config.yaml
num_hidden_layers: 11
hidden_size: 192
n_experts: 16
experts_per_token: 1
d_expert: 480
d_shared_expert: 0
hidden_act: "swiglu"
moe_layers: [0, 1, 2, 3, 4, 5, 6, 7, 8, 9, 10]
router_score: "softmax"
normalize_top_k: false
routed_scale: 1.0
balance_loss: 0.00274
balance_bias: false
router_logit_norm: 2.0
init_std_router: 0.0112
lr_router: 0.000889
vocab_size: 32000
norm: "rmsnorm"
norm_eps: 1e-06
tie_word_embeddings: true
optimizer: "muon_variant"
learning_rate: 0.00757
beta1: 0.95
max_grad_norm: 2.0
batch_tokens: 65536
max_seq_len: 1024
train_tokens: 399500000
max_steps: 6096
dataset: "wikipedia_en"
Below are experts of layer 5 (counted from 0) of a mixture-of-experts language model. Rows are named router (the router's row for the expert), gate (a neuron's input weights, with its number), up (a neuron's input weights, with its number), down (a neuron's output weights, with its number) and show model dimensions 64-127. Each number is 500 + 50 x the weight over its row's rms, rounded and kept within 0 to 999. Numbers have three digits each.
Before each expert's rows: a language model's description of what the expert responds to. This comes from a sample of Wikipedia text that the model never trained on.

# expert 11
Content word stems
router:508425528497491499434473424483413510540460451545559479569460487519504504537543567482476517576512527483514522445441512543500505542407446548465563497543486471444489488472519450431388527449549514
gate2:529593529432528569469481468448470582479597470575543454558482487515437513483486519504462560546449518513490412430582503395565475428541430502549554445491565488440495565550505559465489504532451538
up2:418424547473553471532510498567493527586478539446452589544492436411552493420550539517540502445499494486462506547412443550470460488486458461547456615430443571527548389489471446541560438517507521
down2:600522513437464519481501527571490470487445461543451543470538441436470539463504429534489467527524496471420519476469484681504468531439426433449508424477495484465539537602489389479491435523437565
gate3:481504541547543476499460540540484465383619432521458543504568455519390457503459465459463502546540560546524436510563541467524466489583448484592455580468503416392434467538486474566497588505456473
up3:557493490504540458572502514531561470419483481472503607581547504439583541592508592452534471473531477477514517413604543426482453511419489576494536479401514475450467569518482439539498540520505478
down3:500526575525536486487451565515466493554519519464546542469486464479499527512465489508562551528534435656479524468543477583478483459537379423442544512541494498564477451554441497440503430478487521
gate4:574515479485617484545469576475464462440603466587607607490472506563501475477462477452505411551513499562408500436544468554488464539485539539460482490525563493451550481571528555497489534483559427
up4:504419495542515427466448555502528584490504456495439423502517456464601544504487539550509437453501476538475511441417523437510484502541484482524478541431536464392477444549482528492529482490534548
down4:510534449493462516499472458486470457496507496531526493503575550497490495514461497552487441485507417510578393503645553493525492493447414448487529576459425603527476412506611590468503481510444543
gate5:493521469531501522455488504541590588432514514518539549589511517513566502484522535483437580385517512489486461398550521494468601491513479522508450451463520463425504474522531421487547462544446459
up5:542508419538560544427418482527514482512389457512506556479535424453477479590474554606407442474550503521480473520611576570466538469487556515524511464563407518467449470426452481541564601505490511
down5:544496525496503602414487459511525501524510426508532622435509475509541518477452568427504397539483544514505515561540453527418506468562566498408520461402509483382588555486536486417543495599478520
gate6:424458570499527526480525478587488572548532430425519493501479602520491407514508525506483506473554458425436429522540522519497422471503454542492528477400523491541438509470586516537532449539498504
up6:450496546494498501409507477481518475525468515529502510524584506540470497502427621491577464495537384469419426523487510501530433439387507548577559521467600472560508508526587587433468436504547480
down6:461497537615442479515519466466401441539599499558523442523542552501424496586499558435579443486582520372577446507526506541520444514501483487480518555487460504553503438466516500516474510531571512
gate7:587513480602591558452507415504481461445536535477614489484535474565548511577510559518551491540414495479496508516472551511476466515533604467554456465488496566470510566568489556470572622468461533
up7:478514460484440541503521484489536437569529463541480554445413496496645436527499526425534512458487497462482516494412453484499529428449554434520571522554511514465490548521450542430562555581391466
down7:511504483601489504518490578465415438460546438576541498527452531503441527489529428522510499526443559569535409464538578588504515380467454532474567470477548446500515413497593485415509584430491458
gate8:534485502439495559528496464530476380518577412523465565355454493554609523550517529480499550504480544511480495442582468466468452500477518463459549437425552499589553484532580538510459456486475575
up8:514579428555541477387551425490460469463488462615498506514475529504550489490548472517510541477534524419455530446560497468509442581549532436500565484524579509493537537479578518440451520450540423
down8:460509531520456525483428436435528496497523491494462464492539424431462451548364464488541467493495503568504552516428541477464465494515523579496425498491539498508572453448502549561514577361457519
gate9:474483546559470567434560520515591458477503555490512574461458573485428546448467417475546508455446522382560596494522530505430466439536456436518495552500536468535562479467454531476582532590514453
up9:554554456459517551466474590436402467473424481420501414522496496484508412452520440430527478476508549526535490528488517551621636525570492510500629526529545515528530555408473524395464534494543561
down9:558498528498573468512389487430505516569558401526453525530478528525541556481468528508407515494477346440536448458602461470509501484550440521424532416452469498484532503528451476448543509462456534
gate10:482462519492467563570516430576527576448542479485502592446492591568485509406547525464437390547432605512459505583519573543488462496477481528423497556548470461521507510573536469533469500553449505
up10:557536543536484456476560551438465581455464486489438449444559425496513519547443594556538516513446436486521476456444458529473404480536518540467494489552639500395459542539492529485494550573429517
down10:489566482560489416483461495496511461493431506590495407487458484535471513504490455514480513547502466566517533526467552461405473468423414493424531479460509483478529498477445428552508455536535473
gate11:521566454408557449474614541544553473472510509571474525515501553650555540471420537555594444566490407484393414519403520522444535374439509444566475553471520594513493545438498558503525500517472545
up11:593594550506532557513477519512466494489475512541552531457511567472544511461504493481414567478454526541523546491573512544508429534503487525483508431490471583576544438559562470575434556404485455
down11:518513528541462512408478430590485475554403526520442600539495492505505550463532468508459568530463568443499489485537342498455481501510445534458522533537465569624497513467492461484495446524479627
gate12:493508520426617438540536427466602585480398525506526478425471603540493472502457486511610481465447498510470433543478564458478491477399468515612468479439487445471616497525461567549453460611509520
up12:514469463470517451519449482496465515484483473456603443431428610579481518565491472531450461399469479509436474522466545523473460493472596498497471509466533544507544579515482495474510453480527521
down12:421470450486542466452466512418528447442445524464436454454529543409546500485513440485543487496532521502402498543464517449445503575447512511598478546451549473487389572542482579487485483529471570
gate13:450521472523497466475486522480541464594423399441540500437473464489492475497565498504586474452425459530604529540586520506552456565483467563477535450459570528455479535561592450473530494400480404
up13:530508638500456502376475501492532577502577520521503493516497440510474546465510367496519537511470447489515468376609532530486536563551486523590508471571471510380460577566535527504536535523425521
down13:458433515574532486479445498572564587473482462561493571460454509559491469429544478486536459519492531593561483537523490490469513522471608516461483521555418606504516640458450562462447561475445465
gate14:453526432490433414503421455518630452473510508549495456447471493518470480572454492460509453511583491495553525511501465539474556389403434508499567502461448493491546455456553495408522469509580483
up14:543497461461448472578465485553513538489545594431569555473380496471511403582422543496553466496509415474523577557536513495493530527492527463466461513568536518536575430409505412486473470413516455
down14:507461481459515443491453508488590586448472459480451423543592370407543463507556554529614554454514565469489534606497532588544407496474458490521474420436441460533539522560582559493592489445435496
gate15:419514368590534532531520509557465496500545447442563468426485533460519475518524424499521537551516497526556478528530453436436504526447466425538497386450548455578532386518537511488517474514529428
up15:492391465471526576501459533457524488595485472550426528524450476541572444523552540513591499478529490487488584519538600527458551577477513482427567520506476576451606488449565586462557567514469481
down15:534494409477530371535470452488451521516508453565400467500406527534472496483474467489618537568446526542526492460441527433496614416544476571503463569487420417468478480352505493513552452488551519
gate16:525454456510530561462442501468483474522528499555528500422530449515520506429527547567439456581447539581522586436541546524451538521504526497590464479438496550545540488470530534462546547404469454
up16:427484459479502543569594513538515476492528503591479496479530513511476485513340542547436496488475421576496446451419502488569547499561602537474413532639536498444525543567418517409476513463519594
down16:484500530545466494551435506564506474475554588471463553388523516542414570457395526407525557471490490510460563580555457488433506443478587517556467556616541584577519428506393445467507494517616495
gate17:503575452540454452495507409414505561560480531461536535554416495504411531513460439535419508504511410473519548551516534454505502427554428468530431471440474527499481540563480496535441440508463418
up17:478472563523489467455539473565455470449439498482428500537526465458441462478490488495513443507550461487545525493480532518551501512468472504534543470468505540450533446490527513555519446446473498
down17:508474515527450437561558459432520506440447497544528479462553442557489585535525466516577516475516575504425460522487489568605479451477473479531563571515461501508433606460410473509541454400428654
gate18:525519542650549476510506542492538578435515601553427608490429504506434492567492393480498497503531490507452481520592506500477577426541510456476473497478496469501513458544540540534453447460559466
up18:476569548479586449505553510458560526556502493496480557517498526532532489552439491547445495420419506526400479479448513514473495476453514526429428510520492483569536553506524589477505515497398506
down18:533539460407443614570497514474497518567487476433362468413438512609461484523462464483470408475427461510473464505408482500415579435547510530526545377595509440551526443537508576476574497500515521
gate19:502487583497542463476565456416542541459482528404499374530500511487535410538505488450385460494594417474478539521533451522537494543567453491575475475571484450517523520570513545574517522440468534
up19:465509531523504442494593367531475509498424458539499527530504539490538423409447566433406505462456541444476420444521487549497510552496377463548470445487456570460545601513515412523550480522592422
down19:519421576463626498558632445517484499473404417442488503447536438547531496569530542518502477457590503456476419542520509536502454648542420504528532515539445592550542498475461601447466563495496541
gate20:514420482446490457565545482406540569430478534517483536482468526582565476495508481578527533478476498486416443388492581564435471530502527496516457487457534523537530548538472576500542463588522514
up20:574470523557468551425595540536581495468478574547566496436509482513513421560467510556485499374503541438464513417520561416482558460569568462449472577451572553524439530466621455524491416450447541
down20:500500470479467529508586511462555474555503457439454494498451434495558516465393433521660536482477451471452471502525509506527556455481443449509513497499420498475522528468588549395554570496472363
gate21:474535474590576491450414482510540497560515498397536450477540510527487438540569405547476423571607457527497485641514398512513603384515499505464537436500399460499563474504448429457526490519411445
up21:530490544541510565382487501497488505455478496436464476514607542577456509509415355502412552521532407434431547455565452492406463484512539521529511491488475483479544519529502406400534473538465484
down21:532518567467452498540344474605418448541561513462486482481514510448434469439492516562534445614468542525525474523465458532461493506550465487577527541505514491532482533498563469462466453454538543
gate22:470486467424516465437484518468498463498489569538475477442509501431414602552573452540480519557508526560536439501405506515496458486540458479460454432525550520533526482538577424582555434475554529
up22:446453524502467425418506542498517522564495563522426425407494474515539509459529553499616443467626556590437458593518521520437447480458495559479448514506417571421483478477455498521395476450533542
down22:543514516518442524526579533563465506493479545459492479474550490544532520418500472467473520555442543525531594558465466525404588562420553428579454423499526586552463632501462499506553416467512448
gate23:475558481480368417482482510509547504470491494477523448499389535421449575578477486496500503482484471549522415481469561506490593503443401462482611496479447486400567525457530466526592401627544481
up23:504543508567551488450472534578515439417524497538361460605522492561504537454501510526479539543471423489507452521535541558543545481520569531481544541456526523516463431456482480467438525560487515
down23:552482427551563488469470422543476533458433448599487485511486534506505539556468470482515468512552532486351505463497579485484577528529499538534532510523487459549486442469509551414449476441520474
gate24:409467485507536619492524564447530509591504404426558558522648436514489451472438457438391429498524474501606512425506431448544577427436480495512492463475566527444519484425448434476469532475492489
up24:519501519462483510518528481547563538423478439544539556495465507525436503569473502564452516504502525518384503428489475469503437438424394553410477502477503509485451609490496489538518587508596522
down24:457527561530521442508577537483542490506547539524574589450593467572434495475560554462538484450511542476506622466544402457543505379433599490448514520520506534548463549479575496529465467508441608
gate25:537472425531573555496439480480526450446632477581405549525483526492510430478479535491531518537595446481570502568510549454456502425588437517467436461434521523496550474555553521526444470517484475
up25:522518521495540430554523571410473450494488506434447445538531459570464574515480430557511601582640525390429504474487575443485529548464522569543481440438448550422468489435490508536563450446509527
down25:449420552442470392529515560470516522486440480560510488477507505570513493441504532585606539545566404459602511473515502429543536535460557497496492506504463525453494479405385504548511525491397441
gate26:506498614485554497465453535397578560426574459525395518553458470441551529432494483474569495479580525520522505526555513644515376551509572534541499536456612468508502451540483443505501483471513477
up26:554463456394497441534557539495538515536412440558467500529478431518529490563584512394552532521583472497484596505613525465524494405553488521516500516494507441519501510375477457489580481412382546
down26:580459592501519520466485423572468444450570590518504564444506528515472502475554564477589643557550497413478490530573515477586456457498532425517536506524518520646445496502501517490519418457425488
gate27:556451567503556516353410427562523533438518526581506518498525465480452537595663468495539447439570513519557570507529470497603555463543533507455491461503524532503452500448485515487499549414505532
up27:462505492502497493407527519490533529474490590395551601525540506525538544497597548480481528553435452508489506506556487509526588493476551497501531527455493411426445417407540478501564513539490461
down27:493651524510463603634495498505493523533581549533498562473480455465481434531485469448394417453528495507497513509462505525501535501536483515509470494471476554492515570547582533491469479507547525
gate28:543485544545533487380496444574477554423593449501386462500478515481442565503494496470459534477502499542566429481494466523591424500550565568630569444514375557499578466485496513431447561538471447
up28:545566474469585496523550491472537531459502456352472528506470491495460420519431529538438574559456502518398525549439473506447568500535448432506498555481419525464409595475479417520564447459443443
down28:566568494460559453587430484538534510450456574496491530553458495540498522466589487472476456537436503548478547489527454511480517493406501512490508340534506415595570497589438573401637527553614442
gate29:532433527420466505480472432540517477515559494447447458502447512412538477522551533490505556387495523507521449593585551511461468560490424519462509511444517547642524529488483513408562459526554562
up29:496489465503476539526422512466436406473479591446522465438442448531489543492579592424508502509448501515488532441522469474411451559542559484459423524478511503474475512478488524524500586553552449
down29:521546544532448539519527478518527493487384431417520463443466460478518518434543479542569541478531489471479477525466497442579552544495515585566499484411448503551537591568475547442542512542467482
gate30:527540503468487406611480538447536467612498502555475517516485569472586554482451499446521490401439513545519545424503506430432488522432542451534567517541423544521545406488534482408540548469503498
up30:461569444518529501472508476435517478648529449449513534395470478412515497492486440465496532536486574486490483481451433415422502575486550547508508536552524533541434470461527489475415523482447556
down30:514562507563422424464459406443522452449494457494565412404520449425499504524488470513475554541465413510471475434473511461459411553465503484444529475506563502507407386490463588545445455489456421
gate31:441516538553441453541480507396460561584520554398495455519517532502523522480544486591520479579468538513467433492443470540495519560460532425501541427546631492484540529507571491453525478528616439
up31:519543460539574459493458595467478507499497541412471470480587557510449449461431463559499549383530466586521522414583555550455495494505455496520599518481480441447467457509462519540512529538516512
down31:522511468550520528555382412516424546490469438498524427490511499405466469444500447517511453491451460518505495545554556450503506610474424486561470537595476571442500367414501514477490496502485497
gate32:475432402562482421439403495532544610484536475433541453509514440506546555495455524469511529488423440486512428500447567548498411448525544452477499513530539475579593502500536490470536560425537485
up32:404487557587544442537478470540502519497476541413595440444529515546557477629497520478365550545444408491557463515485522451490627418483491504459511419495507513489563488470457424495503521480469572
down32:504436512481493539518436510469518521513558515587460471537397482553518502518569521377450631486607411515452405447474486530530504470458555593470522557600528520537484528553454524432499541519516586
gate33:426524496562478587456471476566455566452535619448515546598454434556446527550516485541465462387463589433540552532514477474439527397493509400523508491491586538601448516478490467492481513509441477
up33:556531435465471446478509539507421544551487419448468528502488504478570489370474562502380540483460485570560464507489456561492417573499480539519450504498479515473525472439490433494476514499445476
down33:430472538536516599537556474569525471472476497453417599542463547473478514475505462492449524441475570501484540444607410450493493483459474467471433542449487541391526498452469550492521501531478495
gate34:524582530486485532523472525508455458445437529623480565493426502519532532508471511595553400583478541515485474549532447472508513432477437532529554542569505502469553506461466535415530406547451488
up34:514401486470516470566535642450566536492464531422431503559508540471555587550455593569485562529585498512459512413540527394458441462552472509467516548406515538551491404539458500558447601430460519
down34:503455530441522441435533343497518522545523474488470477445552542571568516538516456409492503488483513597440531516519504454487488513441498464547509468381460482538542481466516423533484512524574475
gate35:430445444559521435544412563426504412468471527565489454430441577378514552562525464453492562544468492459467469528521602521438403421538522545509493452539422619477499554548536481495443504582450446
up35:427615464524579426474464570397487462496524517470445448448528453452529506441525540538574511493529510463440554508522520587490439459508521536492546515628535521422513551508564539452486436549376443
down35:485378445509459540478523544556483528433386444471455530532539562474481570489607420482534599484555524560439403491501391563537432471463573524587497493457492460500494534522517489561451491425489456
gate36:532504492544453516423482484419422482478480526504535502506553531512507525608527548581508587436504567578515577546572520565492505504441527447465482522498528473582531502506489481490486431479550508
up36:392469484525521472548587543434480526490559498592447533566500530633477488487507424538478479522588461408481490469494485505349486469494417547527484461489397488503476531504472537426625527498507533
down36:467493510423476548557512502558486521445527619593427487560490467504548502602480428565582575514548593515519484499478520558486514573483480457531457444544515450500449444513448483612625499452513436
gate37:494571509510484566509541422464358560426586409492537458524455596574559512498467546476550485520563540683494501543511466486513638543476466564440404473505510444563556565502510485582473505593588501
up37:455483472468522474516590490448513504542503502483429495580548556556440477489535503462487454562593477488582580539422440493451640509434455628516415500535516455442530541498538466471516460491465459
down37:491481491429550512585464432539507517496447444434433511442416612537547457421421487540430518412505572563477544539482567536513561558520424510438432428544483513488512506517453429552571511486517518
gate38:515479444577553431540427504436543464380561540501500481450434577558527627504547505453483434489477489582453513429572513531494496515525456510523471462538449501425478501512515517438581417540651599
up38:536432530531476439465532454492466487518589583583499515504496495575517554558532442527413485437612479507509510521523466538471486565430448513514499484579465513468456515523539501491482528435636498
down38:415541483507476545459529429407492458394510473453479495457481493427493550488455471498469516451537435547538423502568503418512481532516436505452478487401470449522559448538530550488471483557525436
gate39:496470498470522585505511590552463427534505452553609506587471387544581471487489573430495536465567514545511557494425478462502561482515501534558458572511578499507465426550500516481448508478435549
up39:530511503537512511473490494546531477511476528560466502509494573472488553439451407487437533568511493401610519516550403543518520470576515439455541450469425525484519574509528504524505529461469489
down39:467465507499532491552520547469513513570573478528449490517399460524547484536533545454433510450496453493534537469428625445554540588433461457470408494387493434460469536546478477488566445497520377
gate40:510491495550445511475444523592516424453404542570592606466510501587510495552533529525462488442509571496431486510547431530524522543504460606441428489476503439538520526476539421494493522599530471
up40:452509480457592516493463532459488509477587528420427396564482424480496491568435447512410490516381494557523543409528492512527449580482503450539483530598563515541419468455543584555576462377444509
down40:417460471463431494497331446386505477502480533487545514481506501588535425458606467534485503529506537563589444517446447500399505470481461519434495471606460575452547512539527519458403525482494533
gate41:488443433496482477438453451574603457448569464498563503536517477558479448502484470479543446413458471575448483449579490493477566548460562548520514574326578474586489435515359540490464545433481590
up41:466554425607540483575488589397458551506499616508424550398456452529500572493460563478504470560531579417545566545467452507540502476470365442505451440574473497459474565442574498553534509629531443
down41:437484503390476483512521599576505519519538499557506575501434615549422549538467471414513519444486396477521573572499501515513481552495517453517503592434580483490589517582464514445495504456524505
gate42:597441463491513485454537476490465461446479451516570460558486527546440571501615559472596576491468524484496466516599501440510513488441622589536419442546492529529487532528506574472451471506536538
up42:518453515485474541557475396606471518519473477460590493562517491523581601474389568438541560402423463548451526473564538397543502564497479505534459503474532604601492517452553422438516410452412471
down42:483520513493479484568494503523598586455513511509555626440542545484594446501414533597616531425487495501528534491478476429516431537646576453575439463485481619433497503442525524592502568482621549
gate43:494524448550423484571517453388485502493506466578454520456534503492471523455529453523493368444447458511456482523528511482522507435494442415485451487554542597458493504538547443516597449605489413
up43:465503497488433507578490515496537481560415484508515524506526475491419528494524496501439522588416562649555482509458592526538470511409479492566447437600531559461421543484536508460483447491414472
down43:478513474454477506539516576441539378495453505503448516521556542533511495527523459553391561518557582551490539480444490487566449474499429532501540546482522565508493586501525518534473638523490494
gate44:422434511524571481514510635507524558499518500504604550517612560469454519583519478465425569515469468475478438489472536568556539493497475463540576424507533426473477474517453424490566503533520428
up44:529527470558506442521549479499406459507567555560460565474470542516426514529484509563616509506596414487560494493515455516528446512539589558511469548523522386549496551474473508477496447545523396
down44:488500589538532472577535550476559486490501523520484478500501463479466602401406550477450540524468435516474475540609487491526518569453464527488519480524489451442509558452510465470591488399530562
gate45:545479481505559484529553519564446378599539564498451432511509598458634464557548446420459528533454538505493375493513470458501476530479521535535484505455529562579487482573501483550548506446502488
up45:387523510523563495549538440489483458567446512440421470497471530528517548485544574558436473569534473548446470570521488460476542481583499542490491577522521416482513564554486543497467519509415413
down45:441451538390521422489472494606439530504486606474574467491547500540514534466512487509459583464511517418551584493507490545546526442612493474525473431551492517507453523497553494546490515483455468
gate46:497484520516525479458528443428488554469618494519562472580540429502557542568471540496444460541511475551474499460412399520494517484503489499513462553475614520524492526601562476503399415519452525
up46:486498558539354537502592515510474532461465558421407513512495528556535531503459466490601564443451531438475483469485445457476521361460534555447508479539534494490514539631385510456489526509516532
down46:572496491491434532493445425487452519532520539581562493502549486508475526565550490420494396599593554529528455543462527492565532496522509491606500510616426469569582495604541509497537403559509504
gate47:417518531500614487404460443424425563412583469522518471557558478557514470492513467481548458540461495497438521452546525447436468526490472523504519524537562464414589378575504456435482491484475492
up47:581512421508549540447534449575453494474626505463497479549412547528474542410591511512497428555513422417523499463514453529504494569486467547410519490475456437414577621464447462448466542522638487
down47:393560414462470472554465429551506508512438434472411536341511540525527521588557563427549542469499521550403555484555414532427456559520467553490540533508446556482565459519451453392510544504527505
gate48:510492534537484585497466444458401587537542544505451474495422502425586531439498491500484535490466514509489501486463493448443471487481445453554521428547531523537467583523545550502467508534529478
up48:458570509387517470538507614539564457530528454441549522507588537474480552490533457519541527507561485466541539464488345565518543495530607473608498472523520498512508436513576515580419416412519485
down48:477538485573519574451542525573465438515465515522439453448490493504497422504542535512434548511516470538514555498581507546614524548499505411413528543504367488596529479421533388352458516414506518
gate49:452564520429531525570469517529481427501469550454487491413413538530510494554567525491480450532383524494543489431573454471480498562505426464399533641464455537546480416500482475499504435461505496
up49:547486455498600487515461453367517436472583453548533508517509439457484608575511557570472441438463523496578503513613446419637512441505502446586494485478622527497462522458473551529444549412526522
down49:377520455602519485521421534502390498470456564451524551450435544563583584435446540421530508493534520490526458412479493504475470526495536495514518599508490486464384472533463511498465437583521511
gate50:372484586382464493537439525518522534522419540493477476513371583400506502582529496529537514457423428528505462541549467539491537549475489545476579487514470512420514520521620487543469511512635575
up50:523509526461587487461449612489518600441521462514497511512505506493488472482541342461462515470415558488504525445558464498512475469491562482591470403512521490544625397492456422573518412533514516
down50:443619469492526436570428528532568452471552541541477466472465502584539519603423502499530426435474551508566451534535441531513582459526503399534475442413518559521429478460418500467529464604544429
gate51:448579524593581489502435543500493479522526572503484440511427457492561413565520566600448590540531484488527432502562445586510572571502443462454446504540552569485521525459534412517556550461525536
up51:532472527478475498448521508541423532331497409521513572438487475504482423535469512628477596563467480557464504523494494450459476485558487499521556448558500473410557599455538514546461544498451437
down51:525458509465427531571445512501477421449487510563545564485510442486439604479587454479444521543550532585536600455453478483555501464467494560496550448492430510563530554494534460508447426585527540
gate52:539409423417466533529571502458475496408554415407562578439505457582508461503519516498512420577496516530484509501463493568399484474450472498511514456412586422535463460513419496542499520554457453
up52:462485429475483545539478387496464522544444554508472471427487570499578535366483427400516436559408528517454574560538506419457464522421479529498483548583465537471572497520422491487603548524462490
down52:485531530495556544499505539427610459503488496509519439480487509428538541532515439536436552569443437503441581516491495504473485417491503425440425429406476496527498531416541513545495531515386432
gate53:453541546555520516486502442509556508472533498465456425514476573511521540448458504493467486496516441490458495414501505516495467462430513512531546486475425377481548496558496554441570445485506488
up53:422452562508546554513493482517539515540453497544478471526505502537510516467474482444440490546470480524480524439473474509574542391467468584501513531468472554515518555518447569574466456578557450
down53:479513409479459488389498505386472492549459483463525449472465492466486530490429507507408391551548540569600471538520538467463472432404532538521539527515471590487468459435462486515358545605479403
gate54:537444479483475495521526528545430510510510524534523518502526497498527509415515522401359557464526601514437468512552480608503498565456588528509445446517519479491511597619566518569480429606547443
up54:430565524448508508459476495435441518516503563512637497583486560451509443495550503568416495546508454548518499465449545456501491549563518439457602624512461543472416401535471466446521514414563505
down54:594483530463513448482541541509477497523462518508579528547430484440445444450499481536483520459494538417464409496442474558564464566474511540482470536559502445378585543416446451486508453454560548
gate55:576540572529553522503436399563483482400499419513463575469508515418424498489531453442583441425454472487581494579520487471463535535540418463450510549463459559492452529464441526572541434519532499
up55:551532497546546464504437479530507537447511612441550476536447436381462486509540436474408495518446505493428497474517461515497550532504502445515497580493476466579467503562490474490453408515432525
down55:505521548382573459563495485520511459451489513476505554474465551528439535464611567526518464512497549539453452650569514458535454394431491448537436496463493529439577527397576600401465431490345455
gate56:410510441499449532459552439480516477497602619506580492536526388576428509528425532563493458475447418561511541503489580528461475518428486478542453518490543557521406461481546464511533497413366451
up56:525502538557551431519489498570438414494429418508520477516543502449607457468521425471499462566443581400472517578492466492500474450548543503400553480410422522575483475469516576508460522525541568
down56:558528430442498531528442426497521465452526502391472543462547415514520495525501487451529530529465529563544493499499549636553499545482548533530498432411459523522478487507439525504540367462535491
gate57:414603491461493400472590571484455594494472483569497583507487429438465498524506502559475423493549432450497458464470471529426488474492530464434663435502567424506525521534395492385553528531527514
up57:481450395492520488466523414491448637578533621405560451460451454502493482515580497478446466493384549550453507489436502499513392455479485482454591501534506480506566477568482466584486474440611467
down57:467544504471438485612446523554504435603467639527515495461598481431462573496559495485556465533529455464514505474512451406452498549579517430517560545537460491507559529436428549527491451459557542
gate58:515545520618551506478514532561447431509543521475392545577533480480451530477519465405467439539445504486458509370565463497488500464471507513410511515552518434549607525535519482534535487502502530
up58:479507529598450476509506414550541547526506461523459471533470378521554487410473558536481524481469465555553488486476498472530469515577497508525469559450495462505453465495488536560468476459576564
down58:465562534520454438449458480559373497516520483479565471533526567490472486530532471399500446566514447508458461469421575565512488445537532482567560458565410558456491433472522495462497507532561506
gate59:477523550428532504550505503600496527524515536516517502482499468592450465405533627450450543592525583470534536463530498558528474533498513516468472602403517497518394581530423613548519558507520608
up59:480518619600428455493545489529486479436558468476416560449574508464395470547505474491566443526531607523534507471482462603485496447507549513438403539492520578608432463451564572523554524495440516
down59:408513462573428514466459559478530491543493490467486585544505482492494588521430451473409526473428484467450460416583523420500522452517404564490437474527492551450463503524577522507491411499492505
gate60:587477502546475569558456551548509477482583512541478452514547505562526530528429553587601509495569493485635483465505506428417546532485430527492486468443444526462569492511563439467409461499606451
up60:466506414502588523496454468485443588461495552536461498495551454475436399454473561428488546547499494474405495588551448375487417507561496503547579477483480587505428525553493397503439574426534516
down60:540495534513428492534379490495508456513472506459529496489531442505517446494557420518500600484468422577583462524505444341500422568430547557534542546509488428432482517543484488393446609499447463
gate61:576481488457452492565521492504492494569563587434583449492545534512519428577547553468486421523472571468502449404410468478544553493467503452493584463471553592569576390483565508472515579513525532
up61:564432514545563466418505575510467540393467517522610429497545504484559462509486499493484541483459503431560485467544440526597534409499462521527476476468434477562484518510462556466454549525439576
down61:449433425476470551496499492411417528534463499566544524490540539513537429585489474607482564478482538470442559451522488551534519493546459574397550592559524565522582486555524477503530542498413500
gate62:558448455521482549587519499370502487495502492494550464474575531458450457464550485506516542499456556519472438496523502518439539520481554530505487465483446441544511449562482439534524412573498442
up62:514556459517548628463506491434474359515525507528517514412598560553463499477480475521511533579568467566511482550415492513465428457524536543495485515528591462569502544454482506446581380512579397
down62:492481418579594505445506496484536477493482470541533441452423544382538479547436490539521521581492397500535521529490520404425446581496570520528427557477507441539550469487456562463560485383465462
gate63:451501565515552445412401569537542419484520452471363468421402565453486577487540435497545538450534468538445411496436455506509482550494499524486438529498571477615577473443552475561475491522579462
up63:610459443489429528528523418446558416486543567439511531540494445513480424508478487426441472519429533563516494452537491555476457607533440463582468464527507476456326524556467524484458482496408550
down63:575554429497593500537418485545491484538468465545549570412542376543484487521505544513519573514463551418568481450557494566532415502553441501551473471496504591509511461456476507450581435510541504
gate64:564600528489582513491606517417495493481548404532531448504520530629507592459390488590521516505543432489550424419598452483508539458495540500453580530543483512460523419394551526450434496553518382
up64:514642499501442507442544494457554556546451521492593468536478432511455549448334529534528544517455483510509490495541501453479532444428488543402469516485631521564521401468484464454456521528556514
down64:454555489567546509529534475504485439599493490449461458538436469514511525557548520497473505410578573467518545531500498549492521605446504519403483516461411511430554547511432493496466454456427460
gate65:530416505576571510424498450549509481485493409546458490565530590501477511473547467488540442527479459540428491581524472538436556491429574543483427548411458579554525408488537518497466506531572589
up65:489419393570484499523497553535440500480506546482500442499522508533390472326410481498420580538487385542425512523543556582561509501556542481476551483464491563539580454485483435575505500458473527
down65:646559525570553595512478500549554436447472507431454495530509466565531514516514537528500500462496471483513528510520514561562476526570455445443526405534534534634427490475605535474425425558480554
gate66:499433499593455575431492472644426451406550494508543498535464412444562541475514477434515552476560435471478441511546520516556475556527456540445483510549493474511512374558513540479509510527531551
up66:486593669601525459466567481523465535467432541555504428587580465560489515507424449550446563474501520537529479476515515474575541547496519539497497438480528429534510547456444496459453516430524498
down66:421528567475578426602513437530517520504441487481534553534500534495508417436454553554477343542471461355524582467515556554419513490531514516421479466410514504395440503513501550494436557435485524
gate67:559512570585542500482495508502415465502469482437530567484479446506403587435481511488496508520544527525483472459489502533430431433445374517526600548466470566471460473485518540516527453483476521
up67:454433471429473511423423539490477506541480600511467466537582557449529522609585420550557594432488521461499543502416490502397569526505430491460517411510489478559557420527551501457489491476515513
down67:515480463425470535572526502481480511498538527525539575522433546486529553504594612543498455489518464519507455517456485480505535454527489491563414527405447473505453621507525485625489478474499560
gate68:566414483509481490557513500457476478491432498491466383462403555408539502563563480497510510556507504475513491492491530490455452487514601523438575527559469505480416573451435440668483487547461537
up68:472524494495568474463541502478528495524446496523528478561547416476431424482547481438516505427510450436462560439539521568491444491535519586513526505625469544444582513535495446494516523459451458
down68:410463480494541533384474483518619403476420559426447548524488517557499561485503434551481538479452419513444562598524472569459396450556421428464456558462456511508463615591485516474517395570510542